config.toml
experts_per_token = 4
activation = "swiglu"
router_z_loss = 0.001
init_std_router = 0.00816
vocab_size = 4699
norm_eps = 1e-06
positions = "rope"
rope_base = 10000.0
rope_fraction = 1.0
parallel_block = false
init_std_qkv = 0.0462
init_std_up = 0.0462
lr_head = 0.0129
schedule = "wsd"
seq_len = 1024
Below are experts of layer 12 (counted from 0) of a mixture-of-experts language model. Rows are named router (the router's row for the expert), gate (a neuron's input weights, with its number), up (a neuron's input weights, with its number), down (a neuron's output weights, with its number) and show model dimensions 0-95. Each number is 200 + 40 x the weight over its row's rms, rounded and kept within 0 to 999.
After each expert's rows: a language model's description of what the expert responds to. This comes from a sample of Wikipedia text that the model never trained on.

# expert 12
router,191,222,145,191,136,148,237,247,211,208,196,130,206,214,202,147,216,115,177,239,180,175,175,264,244,141,166,221,206,237,192,182,125,220,149,133,192,161,227,136,191,221,172,142,274,198,155,188,193,220,206,211,162,129,225,221,207,113,179,163,171,202,227,205,196,196,226,225,272,226,135,147,204,202,206,149,175,156,139,188,123,235,224,194,179,158,204,223,121,288,163,140,252,191,219,220
gate1,162,188,196,188,206,154,237,216,198,162,243,217,196,203,190,180,199,250,221,246,230,188,173,200,161,198,90,217,192,181,265,222,138,270,165,171,212,163,241,226,143,183,200,149,228,242,273,190,174,164,190,216,137,182,191,151,249,137,240,142,208,219,274,188,307,292,140,266,194,166,191,151,174,129,216,202,222,205,196,261,204,189,181,223,188,234,158,242,199,214,190,196,239,95,188,246
up1,196,229,233,283,204,117,189,237,252,150,176,204,162,203,204,200,222,231,182,224,231,206,228,223,211,195,200,208,239,214,239,232,200,146,205,226,102,247,155,172,210,219,221,219,209,266,220,298,229,242,232,157,195,269,240,174,181,293,212,235,212,169,241,273,221,153,276,191,232,173,187,241,167,179,185,200,271,223,223,215,194,185,86,231,217,155,141,186,187,172,216,276,129,206,229,242
down1,192,255,169,159,188,186,194,183,248,233,193,139,245,196,211,198,109,220,226,167,162,222,190,129,260,249,250,156,161,236,153,191,173,255,218,178,199,207,169,220,246,199,156,203,224,162,221,212,209,180,173,140,170,162,255,183,112,178,112,167,220,163,165,251,195,201,272,164,255,241,163,191,246,215,286,163,149,200,240,173,232,128,228,206,216,198,159,122,161,251,199,251,193,244,183,118
It responds to: Hyphens inside compounds like half-time and five-door, plus capital or w pieces of names in sports tables, such as Milwaukee, WSOP.

# expert 41
router,233,145,234,222,181,210,154,197,256,223,121,198,188,148,150,121,179,188,145,184,198,168,130,277,248,153,169,218,277,204,188,202,148,174,190,218,188,151,183,160,222,217,150,134,240,202,188,179,154,193,180,283,178,155,190,213,194,149,188,181,192,122,237,216,233,272,232,233,197,144,109,177,199,252,133,191,147,167,225,241,147,226,253,227,162,156,183,220,166,251,174,199,179,199,227,133
gate0,185,238,219,184,203,82,266,216,159,198,230,242,197,180,166,194,189,222,180,162,191,168,224,226,143,206,169,167,178,213,177,178,233,194,155,136,169,245,143,277,179,159,226,189,231,127,200,248,187,295,261,123,260,187,228,227,187,167,177,235,164,246,219,128,188,140,172,158,153,192,195,236,256,167,183,229,258,240,71,243,220,196,169,228,163,184,179,169,222,179,215,173,234,165,212,186
up0,196,217,226,247,216,198,190,184,203,249,127,248,239,261,236,184,218,134,151,143,158,212,191,144,139,238,140,121,237,207,212,210,114,232,203,129,190,211,186,284,203,150,205,142,249,118,214,229,174,201,185,211,222,216,180,141,205,226,194,258,262,232,253,246,201,176,216,101,237,228,194,126,210,205,204,268,186,173,232,154,197,223,142,180,165,174,175,255,214,179,137,204,213,157,222,184
down0,156,202,84,247,243,292,223,179,208,221,133,227,165,207,236,255,189,171,202,218,181,210,154,150,264,221,226,192,221,201,211,217,187,215,228,132,208,162,170,235,151,185,219,111,275,202,174,159,167,222,147,182,210,220,206,229,219,251,200,181,291,202,138,235,269,159,159,239,201,218,230,173,178,192,309,217,282,150,177,200,191,208,229,226,229,174,287,202,224,171,211,241,198,159,191,215
It responds to: Commas, and, semicolons, which, but, separating list items or clauses, e.g. Dreamcast, Macintosh, and; military intelligence, military police.

# expert 11
router,182,228,119,230,163,182,171,242,215,200,118,178,186,170,198,173,192,197,153,208,147,175,190,222,244,183,180,191,217,208,215,201,197,139,204,219,216,160,208,209,180,196,159,237,234,128,185,170,153,202,229,272,113,156,185,205,147,188,157,109,196,112,202,223,205,202,156,196,210,145,181,115,119,252,204,200,196,182,231,254,178,214,285,102,123,168,207,220,228,230,103,152,198,225,195,209
gate2,206,231,198,237,148,144,237,247,251,207,217,258,225,250,201,227,150,185,169,236,218,237,219,239,136,117,182,163,133,183,153,114,270,169,216,167,253,247,196,165,258,271,183,159,257,205,239,262,163,265,145,178,181,215,198,171,139,248,231,177,151,221,169,213,181,236,209,225,196,223,198,131,140,160,170,174,182,221,177,141,253,147,207,204,154,208,267,174,212,228,148,178,152,205,252,198
up2,106,168,104,215,179,248,180,198,220,172,188,193,231,134,216,226,199,150,200,188,179,185,230,186,216,251,109,203,147,172,202,133,179,194,192,175,235,149,136,222,241,195,259,205,200,200,190,146,162,174,200,244,188,270,270,144,143,166,142,205,202,108,205,191,181,123,179,216,152,245,232,263,214,228,219,144,260,213,252,160,188,193,156,140,211,205,238,153,265,200,180,152,159,203,208,238
down2,220,202,262,174,158,185,172,175,163,238,192,154,251,191,133,247,278,201,91,188,222,200,270,238,163,259,160,202,206,190,171,151,207,215,218,256,202,170,177,217,183,204,207,273,191,194,228,252,170,165,217,179,60,194,207,168,211,228,228,233,169,241,206,139,158,242,118,200,167,201,191,185,169,181,169,191,195,212,197,156,230,137,152,253,181,208,208,175,221,207,85,169,211,263,238,226
It responds to: The prefix de at word start (deformed, deemed, deletion), Romance particles de, la, del, and mid-word letter pieces in names.

# expert 1
router,206,220,143,215,164,174,222,209,188,250,216,129,184,252,173,172,205,158,95,245,142,178,219,201,252,210,129,204,196,262,147,188,208,178,169,151,202,205,183,179,248,212,95,231,277,207,159,143,169,217,193,191,130,206,205,287,149,205,185,203,246,208,256,259,213,242,245,246,142,181,189,188,131,183,216,190,165,186,217,212,168,228,222,136,195,177,215,192,190,239,204,154,269,250,300,195
gate18,267,203,213,210,167,125,210,195,165,221,191,209,227,222,158,236,208,216,273,262,166,213,218,173,104,241,207,219,188,226,211,233,207,187,101,161,189,202,274,234,90,251,265,201,226,196,186,201,164,125,237,170,181,208,156,183,305,157,195,95,220,277,156,184,238,211,259,220,199,198,214,174,220,171,191,182,196,154,171,246,201,184,192,143,224,157,189,169,162,158,227,176,237,232,181,237
up18,262,195,234,159,209,155,189,192,216,194,185,219,169,246,230,165,279,204,239,217,215,234,195,180,249,199,155,180,189,175,168,239,237,182,194,143,223,127,170,209,191,220,233,198,260,216,141,139,164,173,173,265,318,201,224,239,166,252,218,204,239,243,146,191,267,219,162,182,190,208,212,255,161,223,135,200,202,136,221,170,138,224,149,229,193,222,174,147,74,253,230,175,120,163,204,226
down18,243,152,192,217,275,199,132,261,201,168,122,214,143,132,188,105,190,169,234,220,182,190,165,183,192,237,179,152,191,216,216,132,215,275,191,230,171,192,224,308,168,217,232,298,228,223,239,224,166,205,237,197,211,203,203,119,242,186,216,221,154,262,195,257,181,249,225,214,219,178,193,226,210,240,154,226,146,111,174,172,182,193,221,192,122,212,206,189,180,202,208,201,110,163,227,180
It responds to: Line breaks ending infobox or taxobox fields and before headings, plus word-initial prefixes like re, sub, co, trans, as in NRHP reference.

# expert 50
router,193,230,150,232,169,135,185,255,193,227,201,186,195,179,224,187,177,108,185,225,195,158,211,284,223,128,175,221,196,263,184,214,163,191,165,101,213,141,220,139,248,200,186,137,295,207,161,148,161,190,239,207,179,139,211,196,231,171,123,149,201,168,230,229,194,197,194,232,212,190,132,152,214,214,200,182,138,133,169,172,165,252,235,163,209,116,220,248,157,229,194,156,226,217,275,162
gate0,172,207,187,189,206,207,230,284,235,241,144,221,189,251,225,234,159,175,184,224,225,133,221,182,303,245,157,161,171,198,190,130,187,230,143,184,154,263,191,239,255,230,231,216,143,188,197,172,184,222,193,199,174,300,199,182,243,231,166,179,193,225,267,195,131,199,180,231,209,81,171,237,202,162,168,269,319,233,194,205,160,213,178,207,252,232,207,255,257,238,206,186,205,184,209,199
up0,182,209,244,172,248,231,153,160,152,152,161,201,138,238,221,196,181,251,264,246,202,169,198,174,216,243,205,226,183,237,119,173,168,187,202,223,231,180,235,186,241,242,263,189,280,219,159,211,166,115,121,206,183,144,226,202,224,146,216,221,122,280,264,220,167,156,219,239,203,229,232,156,146,180,218,209,151,222,218,116,223,169,199,217,135,220,248,191,260,193,150,263,236,260,162,219
down0,244,244,179,236,165,174,205,245,231,242,124,209,117,227,214,223,210,183,132,179,231,177,137,231,259,194,198,220,253,243,340,176,218,187,213,238,144,105,195,238,232,135,243,170,226,188,214,196,250,163,210,109,209,198,150,208,101,247,205,218,231,195,185,200,172,222,210,155,216,240,233,170,193,189,209,209,159,220,187,244,244,241,201,186,212,156,214,183,224,218,199,170,136,269,223,145
It responds to: Hyphens in compounds, score ranges and call signs (WTAE-AM, role-playing), dashes, slashes, and prefixes like un, dis, inter.

# expert 20
router,208,142,182,180,166,222,183,232,229,234,140,188,206,171,155,138,199,204,131,229,160,155,121,275,266,196,200,216,302,191,160,188,104,163,179,203,201,204,124,163,195,179,174,116,245,182,184,198,172,204,227,220,160,184,223,211,192,119,195,206,221,152,236,222,245,255,202,214,224,148,162,143,189,245,145,162,148,119,210,238,135,207,181,200,129,160,207,200,204,195,128,216,155,214,222,161
gate1,85,222,148,230,284,216,265,159,153,241,142,194,237,202,170,191,212,182,235,238,189,211,186,193,235,182,154,188,282,252,235,223,165,186,174,156,232,193,232,196,186,248,207,196,210,202,139,218,257,102,183,155,180,184,210,155,140,181,183,194,301,272,140,201,228,162,193,224,217,242,251,171,195,258,180,187,261,184,188,238,178,196,223,165,282,200,292,205,158,234,244,214,217,203,190,188
up1,207,168,169,278,160,205,137,146,134,270,167,170,228,86,205,156,226,141,224,248,182,195,215,237,135,243,154,163,202,210,222,159,223,156,159,179,221,183,237,89,220,216,224,146,224,185,262,259,251,201,201,183,189,206,110,170,153,212,186,271,200,178,227,197,195,229,225,250,254,196,243,177,205,219,197,151,151,167,225,240,176,168,242,193,175,143,232,242,154,222,243,253,201,221,188,164
down1,146,213,157,191,243,211,142,155,179,215,249,215,241,181,147,207,191,281,256,117,159,189,245,155,155,210,172,151,106,220,138,221,193,230,197,147,128,158,108,234,213,184,188,199,239,221,150,174,249,204,137,190,158,222,202,223,186,178,185,181,164,191,218,253,161,165,145,211,121,218,212,145,172,184,242,172,187,272,199,188,287,185,175,186,180,198,179,264,143,180,221,182,216,267,251,222
It responds to: Commas after day numbers in dates (May 5, 1990), month names, and conjunctions like when, after, until in narrative biography.

# expert 40
router,193,167,126,187,206,203,138,187,197,254,191,184,176,210,157,129,141,204,190,235,189,150,196,302,222,192,152,222,242,226,161,183,150,88,217,176,219,178,203,177,192,244,156,165,223,190,183,176,176,196,164,200,210,184,242,233,159,182,91,143,209,161,230,198,181,227,225,221,231,189,152,169,185,235,159,154,185,122,227,224,204,309,195,205,209,137,200,265,191,214,194,219,304,223,273,172
gate19,184,200,243,204,141,180,185,103,153,184,163,187,268,164,239,262,215,240,175,254,204,265,239,144,213,188,179,183,288,154,161,275,266,214,195,225,228,123,212,174,246,159,190,261,143,179,184,206,177,253,240,187,262,227,197,199,175,209,265,183,161,245,171,271,220,212,150,148,176,201,231,225,215,132,169,261,211,231,119,194,232,209,212,259,178,187,231,238,258,192,185,265,224,209,187,200
up19,237,256,191,144,220,247,223,218,105,171,165,224,245,205,188,202,191,183,246,211,232,175,188,161,188,198,183,184,211,243,197,177,235,311,198,199,157,176,245,225,183,184,172,199,215,178,253,218,182,188,243,176,201,230,224,173,194,199,272,192,110,261,192,160,251,201,118,181,167,236,237,246,228,202,238,166,190,282,199,204,208,230,138,249,230,276,214,207,119,222,179,134,298,137,245,131
down19,216,196,224,228,261,184,219,196,196,207,197,186,237,231,175,180,154,240,220,188,232,141,230,201,125,248,192,195,215,266,196,234,169,192,230,231,171,214,271,149,206,94,216,109,198,154,210,270,231,179,130,222,161,210,227,271,176,168,191,261,236,155,183,248,173,153,245,183,268,203,212,193,228,196,207,291,246,246,225,216,243,204,198,250,212,154,213,273,140,117,224,228,282,231,198,182
It responds to: Standalone spaces and opening symbols in tables and infoboxes before a number or value, after a pipe, colon or comma.

# expert 31
router,253,204,124,211,209,212,218,271,211,253,162,184,147,212,191,210,192,133,169,186,146,223,146,205,234,231,148,251,175,190,149,115,195,171,187,116,170,145,168,222,263,222,110,199,243,153,162,213,170,251,206,237,167,183,228,184,118,160,178,209,270,165,220,192,176,217,248,254,225,172,187,185,173,257,150,178,180,192,246,247,183,230,226,139,214,216,177,261,172,292,179,211,244,259,238,180
gate1,263,168,141,286,163,244,145,243,178,214,237,227,134,193,178,229,234,198,262,236,124,216,212,192,179,215,209,164,246,215,229,244,151,169,96,200,199,256,228,238,263,180,194,153,185,152,196,196,250,175,228,220,141,246,214,173,152,206,214,125,251,231,198,232,259,222,213,159,154,94,194,213,151,170,241,226,253,188,210,171,169,159,255,117,220,195,216,204,149,176,194,229,221,225,240,192
up1,139,255,229,180,242,195,183,185,214,233,247,201,194,254,221,214,210,156,175,294,187,182,133,165,192,208,285,225,262,196,122,187,209,195,173,157,131,160,158,241,136,214,301,163,157,195,197,221,156,162,209,204,200,254,228,252,200,197,198,172,201,218,173,196,279,193,171,195,157,144,190,252,172,155,206,183,177,252,306,169,200,197,191,180,258,158,198,234,179,242,155,204,118,204,175,278
down1,191,208,159,188,176,224,173,163,86,205,185,223,220,226,191,212,186,196,138,155,153,234,249,220,195,195,219,256,223,184,336,237,192,277,222,254,150,213,172,145,162,206,197,181,143,291,204,213,186,263,187,117,187,159,228,192,214,210,199,207,200,203,157,230,93,214,129,148,252,208,199,153,213,189,168,228,135,150,182,186,196,248,178,232,166,187,198,180,182,147,180,184,233,205,251,139
It responds to: Single capital letters or short first pieces starting a word, often after line breaks or headings, such as G in Governor, Ch, B.

# expert 25
router,249,237,84,238,182,116,217,191,171,185,164,172,218,208,166,155,198,195,174,256,168,167,184,224,253,213,195,235,223,218,152,220,200,185,180,211,176,179,203,150,209,227,176,227,272,163,184,175,201,219,246,189,183,245,216,234,139,199,139,122,232,149,197,204,178,209,197,218,230,199,191,123,155,214,163,100,135,179,233,178,146,235,244,114,211,173,146,298,189,158,133,143,217,258,232,192
gate1,266,259,188,182,168,262,207,162,207,212,92,186,193,286,201,170,188,166,223,171,290,259,216,157,277,172,226,201,238,197,197,122,210,155,188,226,185,218,253,145,198,221,223,235,175,117,226,220,169,237,150,246,245,198,210,202,225,195,151,208,241,114,165,185,175,151,183,267,258,237,240,236,249,259,171,200,250,224,223,154,165,160,191,218,200,161,263,206,226,198,166,237,177,162,205,249
up1,213,224,209,181,189,218,179,207,177,160,252,226,135,173,181,206,183,218,163,272,228,213,263,152,197,173,201,196,197,205,181,234,209,226,277,193,231,260,202,231,231,162,180,177,213,201,168,267,257,161,174,236,180,149,227,179,234,237,159,225,182,209,219,180,175,200,123,180,218,110,242,195,128,196,185,198,212,262,192,194,218,210,187,144,202,167,197,231,134,240,156,146,313,335,309,187
down1,248,223,217,282,216,253,114,211,167,206,157,270,179,150,268,158,256,172,208,241,167,275,172,174,215,230,127,215,196,133,174,163,204,257,235,201,190,316,253,176,135,223,196,247,243,182,239,225,187,234,177,258,230,188,196,169,141,228,199,179,191,216,184,208,215,194,192,235,191,94,220,266,264,231,206,187,210,159,216,176,247,210,217,232,160,174,198,234,198,224,218,225,186,124,153,162
It responds to: Vowel-containing word-middle pieces, often accented letters in foreign names, such as ó in Pózvai, re in degrees, over in poverty, Che.

# expert 57
router,283,213,160,219,141,150,143,165,249,200,150,198,145,156,170,143,158,189,198,241,131,186,209,202,271,184,215,242,213,243,204,147,213,178,222,223,195,150,192,154,161,206,188,239,252,138,183,145,119,220,233,235,173,156,170,202,149,156,155,118,209,130,207,233,189,209,193,219,177,120,182,109,183,184,167,198,217,178,242,277,159,217,259,165,184,198,195,226,186,183,117,150,211,203,263,198
gate1,122,221,221,126,222,131,146,213,243,258,228,216,171,187,159,227,130,266,185,204,201,137,187,220,164,217,258,234,233,186,224,211,186,212,298,219,175,238,195,242,222,127,255,216,204,251,143,191,255,188,161,245,219,171,189,191,157,94,197,235,246,215,191,222,152,200,191,246,160,196,208,228,160,150,179,222,234,202,186,223,155,187,188,187,290,252,256,233,253,266,198,229,167,126,225,207
up1,159,202,268,219,199,265,151,219,214,295,236,140,95,179,202,223,173,199,179,170,146,169,220,142,142,181,158,223,203,246,182,148,240,209,196,194,188,213,130,237,211,171,236,192,186,187,178,270,323,215,219,184,223,195,192,167,219,238,297,237,256,176,234,257,172,274,241,195,223,165,193,250,165,202,169,209,258,215,175,141,176,206,149,216,169,187,166,221,215,213,279,199,196,254,180,200
down1,180,194,175,232,174,254,181,222,249,224,229,202,235,229,257,149,176,123,259,224,163,247,207,206,191,129,232,131,185,227,191,186,190,210,151,199,163,214,167,110,176,245,188,185,189,187,122,227,152,214,254,200,170,190,221,175,196,240,243,238,171,200,165,179,167,234,283,180,189,169,206,157,176,231,180,242,246,168,253,283,189,130,213,311,190,204,183,205,183,171,189,300,279,182,133,159
It responds to: Vowel endings and function words in French, Spanish, Portuguese and Latin names and titles, such as les, da, et, de, -idae, -os.

# expert 52
router,228,196,150,191,181,149,184,262,217,208,182,160,190,195,137,171,161,138,142,264,160,223,199,248,207,176,236,192,222,253,150,189,140,178,170,230,175,169,161,187,198,267,165,178,203,199,235,152,176,253,225,235,134,204,151,254,162,191,190,246,276,177,246,247,271,185,224,206,264,205,181,175,127,216,145,139,110,176,227,215,247,253,214,125,129,146,176,190,169,245,199,168,200,214,164,132
gate2,116,180,133,148,182,195,184,226,199,191,180,139,209,153,168,227,214,78,203,151,132,202,107,222,147,177,186,229,200,227,163,221,135,155,191,194,191,182,177,242,139,257,242,148,183,222,230,175,236,224,161,221,136,171,247,207,204,149,273,118,228,184,170,194,238,137,163,209,229,141,227,177,202,190,172,229,283,217,252,198,174,282,206,227,228,201,177,180,214,234,155,199,218,228,161,224
up2,143,148,191,193,237,196,176,181,204,180,213,209,169,186,223,136,110,171,189,246,187,213,137,219,151,245,252,221,207,201,142,152,174,213,261,210,223,162,209,186,196,221,113,150,148,180,182,203,201,163,202,223,199,148,217,268,251,318,236,146,246,218,110,222,168,202,177,216,140,222,215,134,142,189,233,126,150,239,207,251,232,266,264,186,247,203,211,155,216,195,200,192,172,198,262,165
down2,265,179,191,255,171,213,145,201,251,201,300,206,189,157,228,147,180,141,202,230,157,179,160,180,212,167,303,107,182,205,172,107,246,168,186,155,207,229,269,148,183,276,179,267,207,158,200,197,217,279,176,241,297,169,215,191,175,181,201,178,219,202,184,275,163,221,219,148,181,245,157,194,209,210,170,187,254,260,190,157,184,212,202,123,217,209,226,189,228,181,172,202,227,214,216,169
It responds to: Sentence-opening subject pronouns such as he, It, who, plus ordinal words and suffixes like first, second, 17-th, 91-st.

# expert 58
router,190,163,100,214,157,201,189,208,224,288,185,179,191,224,200,164,223,223,210,238,170,189,212,273,222,199,182,244,260,239,113,181,122,127,196,196,163,216,196,202,254,267,151,132,268,191,177,190,162,237,192,196,210,218,222,247,179,178,121,191,286,197,261,227,218,202,226,242,213,183,198,178,220,195,140,173,203,139,229,185,177,232,212,170,168,123,176,192,205,291,197,224,250,191,299,169
gate19,172,223,105,174,187,242,135,160,198,267,164,193,180,158,206,197,244,233,192,191,189,221,246,272,171,161,180,183,229,135,259,165,220,110,190,261,211,165,199,249,173,258,127,188,178,183,189,222,164,136,222,195,202,256,199,186,184,204,266,130,211,200,193,203,219,275,164,155,141,220,190,154,144,127,266,167,189,177,199,174,193,233,192,296,190,250,181,206,250,245,253,221,196,171,265,210
up19,192,245,195,198,108,227,200,242,170,192,183,176,191,173,170,214,126,232,228,185,183,181,153,255,211,129,149,190,238,174,224,160,156,230,160,170,278,248,173,185,233,256,236,110,207,205,201,150,215,186,188,250,177,186,223,218,222,164,182,134,195,265,195,258,182,193,210,165,285,301,243,174,126,216,122,149,212,167,258,218,242,218,215,236,213,164,234,204,226,130,227,193,182,113,200,215
down19,210,194,244,175,169,113,152,186,228,210,220,211,155,149,271,223,267,213,186,204,123,158,236,161,201,240,158,176,227,154,189,165,234,161,255,255,132,205,215,175,280,166,138,181,212,114,149,297,232,207,215,180,216,220,202,196,192,187,309,175,168,191,226,207,239,168,262,166,160,251,218,263,157,209,175,210,229,205,193,245,168,261,190,231,225,196,168,213,126,233,247,207,244,181,164,176
It responds to: Digits and spaces inside numeric data: map coordinates with degree signs, percentages, vote counts, and years after a space.

# expert 26
router,215,127,184,226,165,184,215,250,267,229,121,151,153,196,128,180,145,141,164,229,166,211,166,213,277,115,99,215,208,262,162,208,202,217,229,115,224,196,214,186,262,229,143,216,249,165,171,151,157,222,238,246,160,184,220,237,167,158,125,206,254,163,213,202,210,189,232,201,198,217,210,201,164,194,129,202,200,201,164,177,135,217,217,175,172,157,170,233,197,234,183,206,230,227,282,135
gate0,246,126,145,246,225,178,205,253,251,239,143,214,188,294,171,224,222,188,214,234,211,215,262,170,155,184,238,256,204,226,248,206,235,230,202,249,211,206,251,193,200,265,216,235,225,139,170,216,207,189,176,244,178,176,193,162,232,172,219,244,194,179,178,219,125,194,143,251,225,176,167,141,183,161,241,268,184,248,250,194,172,221,244,196,145,254,200,198,98,149,182,270,256,204,99,243
up0,168,209,245,160,173,218,172,174,170,191,135,128,182,234,178,186,77,209,248,176,185,207,248,152,239,262,192,242,222,156,257,273,213,223,161,216,200,178,152,150,210,257,202,220,209,211,242,178,234,164,235,209,186,166,292,255,261,237,210,195,221,184,166,136,239,142,217,225,195,147,183,261,173,181,221,214,153,118,129,201,268,203,175,221,232,252,133,156,177,165,185,204,227,232,234,242
down0,200,223,245,190,205,194,195,268,151,159,184,213,261,134,138,238,205,230,190,245,161,266,182,234,225,161,208,220,225,150,216,209,189,216,213,182,172,162,261,148,207,207,144,177,207,229,167,157,209,264,250,237,255,187,140,238,225,250,152,115,250,201,166,297,203,272,154,125,184,192,193,211,285,206,196,190,141,109,147,212,221,148,165,207,285,188,166,194,201,220,221,149,216,213,211,183
It responds to: Capital letters and letter pairs inside all-caps acronyms and codes, such as COVID, NMAAHC, N/A, and table abbreviations.

# expert 27
router,213,221,174,173,168,135,146,211,220,175,151,190,216,180,157,158,162,223,213,224,136,175,150,243,273,112,138,242,208,198,192,211,153,211,184,188,192,198,164,119,187,227,191,187,243,162,190,128,154,233,222,282,164,110,228,307,171,185,146,139,202,237,205,267,180,184,190,218,204,212,203,127,185,200,172,143,169,182,185,206,192,267,234,170,142,162,216,210,165,247,136,216,270,236,184,227
gate1,288,144,203,211,221,186,218,229,209,177,143,152,214,239,212,200,167,217,200,176,130,208,182,157,272,253,140,226,196,207,181,247,167,223,123,213,275,228,122,217,158,241,243,168,268,229,199,209,210,221,249,240,167,214,224,216,175,266,185,153,198,212,216,233,294,214,240,261,185,173,177,170,237,165,246,194,277,231,159,140,197,199,144,225,263,132,218,257,140,154,180,161,228,161,225,172
up1,188,189,229,178,195,169,178,183,302,216,246,164,223,180,203,204,162,178,211,208,260,176,185,202,193,196,189,199,199,152,170,200,92,203,236,207,261,183,231,217,199,224,196,224,120,183,148,138,234,201,167,206,226,179,156,189,225,261,201,245,210,306,184,184,146,165,286,211,157,108,141,175,165,160,204,254,152,267,292,225,177,188,212,226,146,188,221,208,131,154,257,235,228,245,163,230
down1,205,211,191,185,221,237,223,172,111,225,230,213,202,225,210,208,212,200,254,192,188,314,227,137,247,217,250,122,135,217,191,190,197,130,270,176,241,253,246,208,270,264,159,260,207,188,195,287,205,225,207,146,223,188,236,216,201,187,164,233,237,86,222,179,202,182,148,238,251,201,159,112,194,192,135,190,192,234,215,162,207,238,210,226,160,216,198,192,221,180,246,214,159,278,166,197
It responds to: Opening syllables of personal, club and place names, often in sports tables and lists, such as Bar-bara, Car, Frank, Ser-ie, Bol-í-var.

# expert 38
router,255,221,186,200,186,178,143,218,215,197,150,165,172,166,154,162,125,187,171,205,131,221,169,210,271,160,181,238,217,219,134,158,198,103,206,239,163,215,139,200,284,238,218,187,207,203,201,166,185,268,264,255,205,177,185,221,219,195,166,184,275,160,231,180,261,240,184,235,170,169,140,172,187,262,148,168,169,121,196,181,187,229,211,152,146,170,135,253,167,268,182,194,171,214,223,111
gate0,179,234,163,205,261,200,263,169,165,212,283,196,237,226,208,236,176,223,183,157,203,168,207,182,175,217,209,214,224,224,188,210,309,213,149,124,133,185,144,181,128,184,235,246,277,173,217,238,225,250,198,238,193,208,256,203,155,205,233,187,234,259,263,208,174,224,185,242,256,232,226,195,187,142,251,192,238,139,204,115,212,133,154,137,171,226,143,235,207,203,270,241,196,140,224,257
up0,245,186,193,221,184,187,217,279,141,163,276,199,184,189,147,125,225,171,123,238,163,206,154,193,242,210,205,180,209,256,254,203,197,168,272,187,200,262,209,146,196,227,135,117,243,233,229,207,204,201,184,251,227,199,253,260,204,225,164,178,272,231,173,246,239,199,211,147,111,189,201,113,220,140,170,194,182,190,203,206,173,241,157,150,218,230,226,186,171,270,286,269,218,193,179,188
down0,229,232,245,198,248,290,215,220,198,211,213,199,213,299,173,235,221,220,239,199,132,217,218,147,240,200,190,215,84,232,219,194,165,202,169,208,253,236,199,142,171,165,285,222,182,173,201,211,252,201,173,206,252,188,158,189,186,246,230,217,192,215,200,148,226,224,189,209,123,205,164,153,133,218,208,161,192,260,243,243,236,239,119,228,131,156,172,200,252,218,197,277,154,175,298,217
It responds to: Articles and possessive determiners before a noun phrase (the, a, his, their, its), plus nationality adjectives like American, Peruvian.

# expert 21
router,191,185,203,265,197,167,226,189,231,194,201,103,143,171,149,193,170,193,111,195,200,207,216,289,246,159,164,202,304,213,189,198,205,104,192,155,144,165,139,145,249,228,169,209,298,213,154,158,164,232,209,222,141,153,219,239,156,187,177,240,203,187,219,195,270,219,211,202,185,189,135,182,174,220,180,211,181,163,198,218,192,261,222,189,201,202,239,216,149,196,200,144,228,292,269,162
gate2,211,227,242,274,199,234,225,207,242,247,189,220,297,184,209,180,131,189,204,188,195,133,221,195,193,258,163,141,296,177,185,224,118,237,188,145,193,223,288,185,233,118,158,204,235,163,159,242,240,206,189,221,246,172,204,210,163,195,225,179,142,177,249,240,250,175,184,127,270,251,253,224,170,226,236,211,202,163,175,216,152,200,198,228,138,216,207,284,181,157,145,198,168,214,257,207
up2,206,203,249,234,179,227,202,176,248,201,166,185,232,230,115,207,134,198,294,157,210,130,235,231,161,177,153,240,251,179,260,219,226,192,184,215,226,159,184,171,201,165,230,180,215,208,188,263,216,230,340,194,186,219,158,242,101,214,226,177,171,193,263,172,158,232,152,200,272,192,208,173,192,226,185,224,252,214,265,186,202,178,229,136,195,138,242,275,138,176,207,229,224,202,226,261
down2,219,162,255,179,205,229,177,200,264,218,217,239,165,229,163,254,237,186,213,230,219,149,230,197,169,251,210,173,238,142,222,180,269,283,178,167,240,232,286,162,210,196,155,283,117,234,213,262,163,182,208,163,262,152,231,228,144,177,206,214,119,197,146,145,216,162,208,246,210,210,193,266,196,209,192,119,189,165,222,226,172,227,220,192,258,259,210,224,229,180,136,161,197,206,255,286
It responds to: Line breaks after article short descriptions, infobox lines and table rows, plus set connectives like as well, such, However, known.

# expert 34
router,224,142,177,279,183,147,199,190,186,214,162,197,178,229,205,187,127,180,201,187,116,200,196,307,232,188,159,209,235,221,117,189,150,153,207,127,211,187,200,203,213,228,166,148,265,140,197,146,147,303,225,210,177,139,215,234,212,163,151,184,253,188,247,223,212,196,215,242,257,223,203,204,196,257,179,150,189,145,234,231,181,223,245,147,176,196,195,196,160,238,166,229,278,200,265,125
gate18,177,183,277,209,190,242,217,146,180,206,267,179,193,223,260,156,214,200,193,206,227,246,163,120,205,178,254,184,199,213,207,158,226,211,184,248,183,218,187,241,222,166,144,217,187,214,204,187,185,260,187,209,165,243,204,236,146,162,274,196,180,227,233,251,159,220,239,189,174,227,193,155,204,157,193,218,214,270,170,196,195,147,146,243,154,181,343,148,151,166,278,218,97,295,172,197
up18,202,174,211,186,244,238,97,169,157,193,246,158,218,288,222,134,198,147,175,210,168,231,143,196,206,161,209,229,292,174,200,176,267,164,156,223,171,161,136,231,167,189,223,211,167,190,180,117,184,206,225,193,200,186,204,220,250,249,201,224,288,193,238,221,234,167,180,158,257,215,205,155,128,236,191,253,229,245,200,175,169,254,249,221,202,219,219,205,154,217,220,103,158,304,193,201
down18,198,173,235,207,276,159,226,151,268,201,226,142,167,188,235,168,230,198,198,225,191,201,227,101,141,155,224,173,209,183,289,274,223,220,227,219,229,175,197,160,188,207,196,215,182,154,89,247,219,240,260,211,198,195,193,236,190,222,202,106,211,133,144,198,186,203,182,242,148,203,161,167,174,217,209,168,242,246,224,179,169,190,129,208,141,189,277,233,228,113,155,186,126,170,210,233
It responds to: First digits of years, mostly 1 or 2 in 19xx/20xx, after born, an open parenthesis, or a date in lists and citations.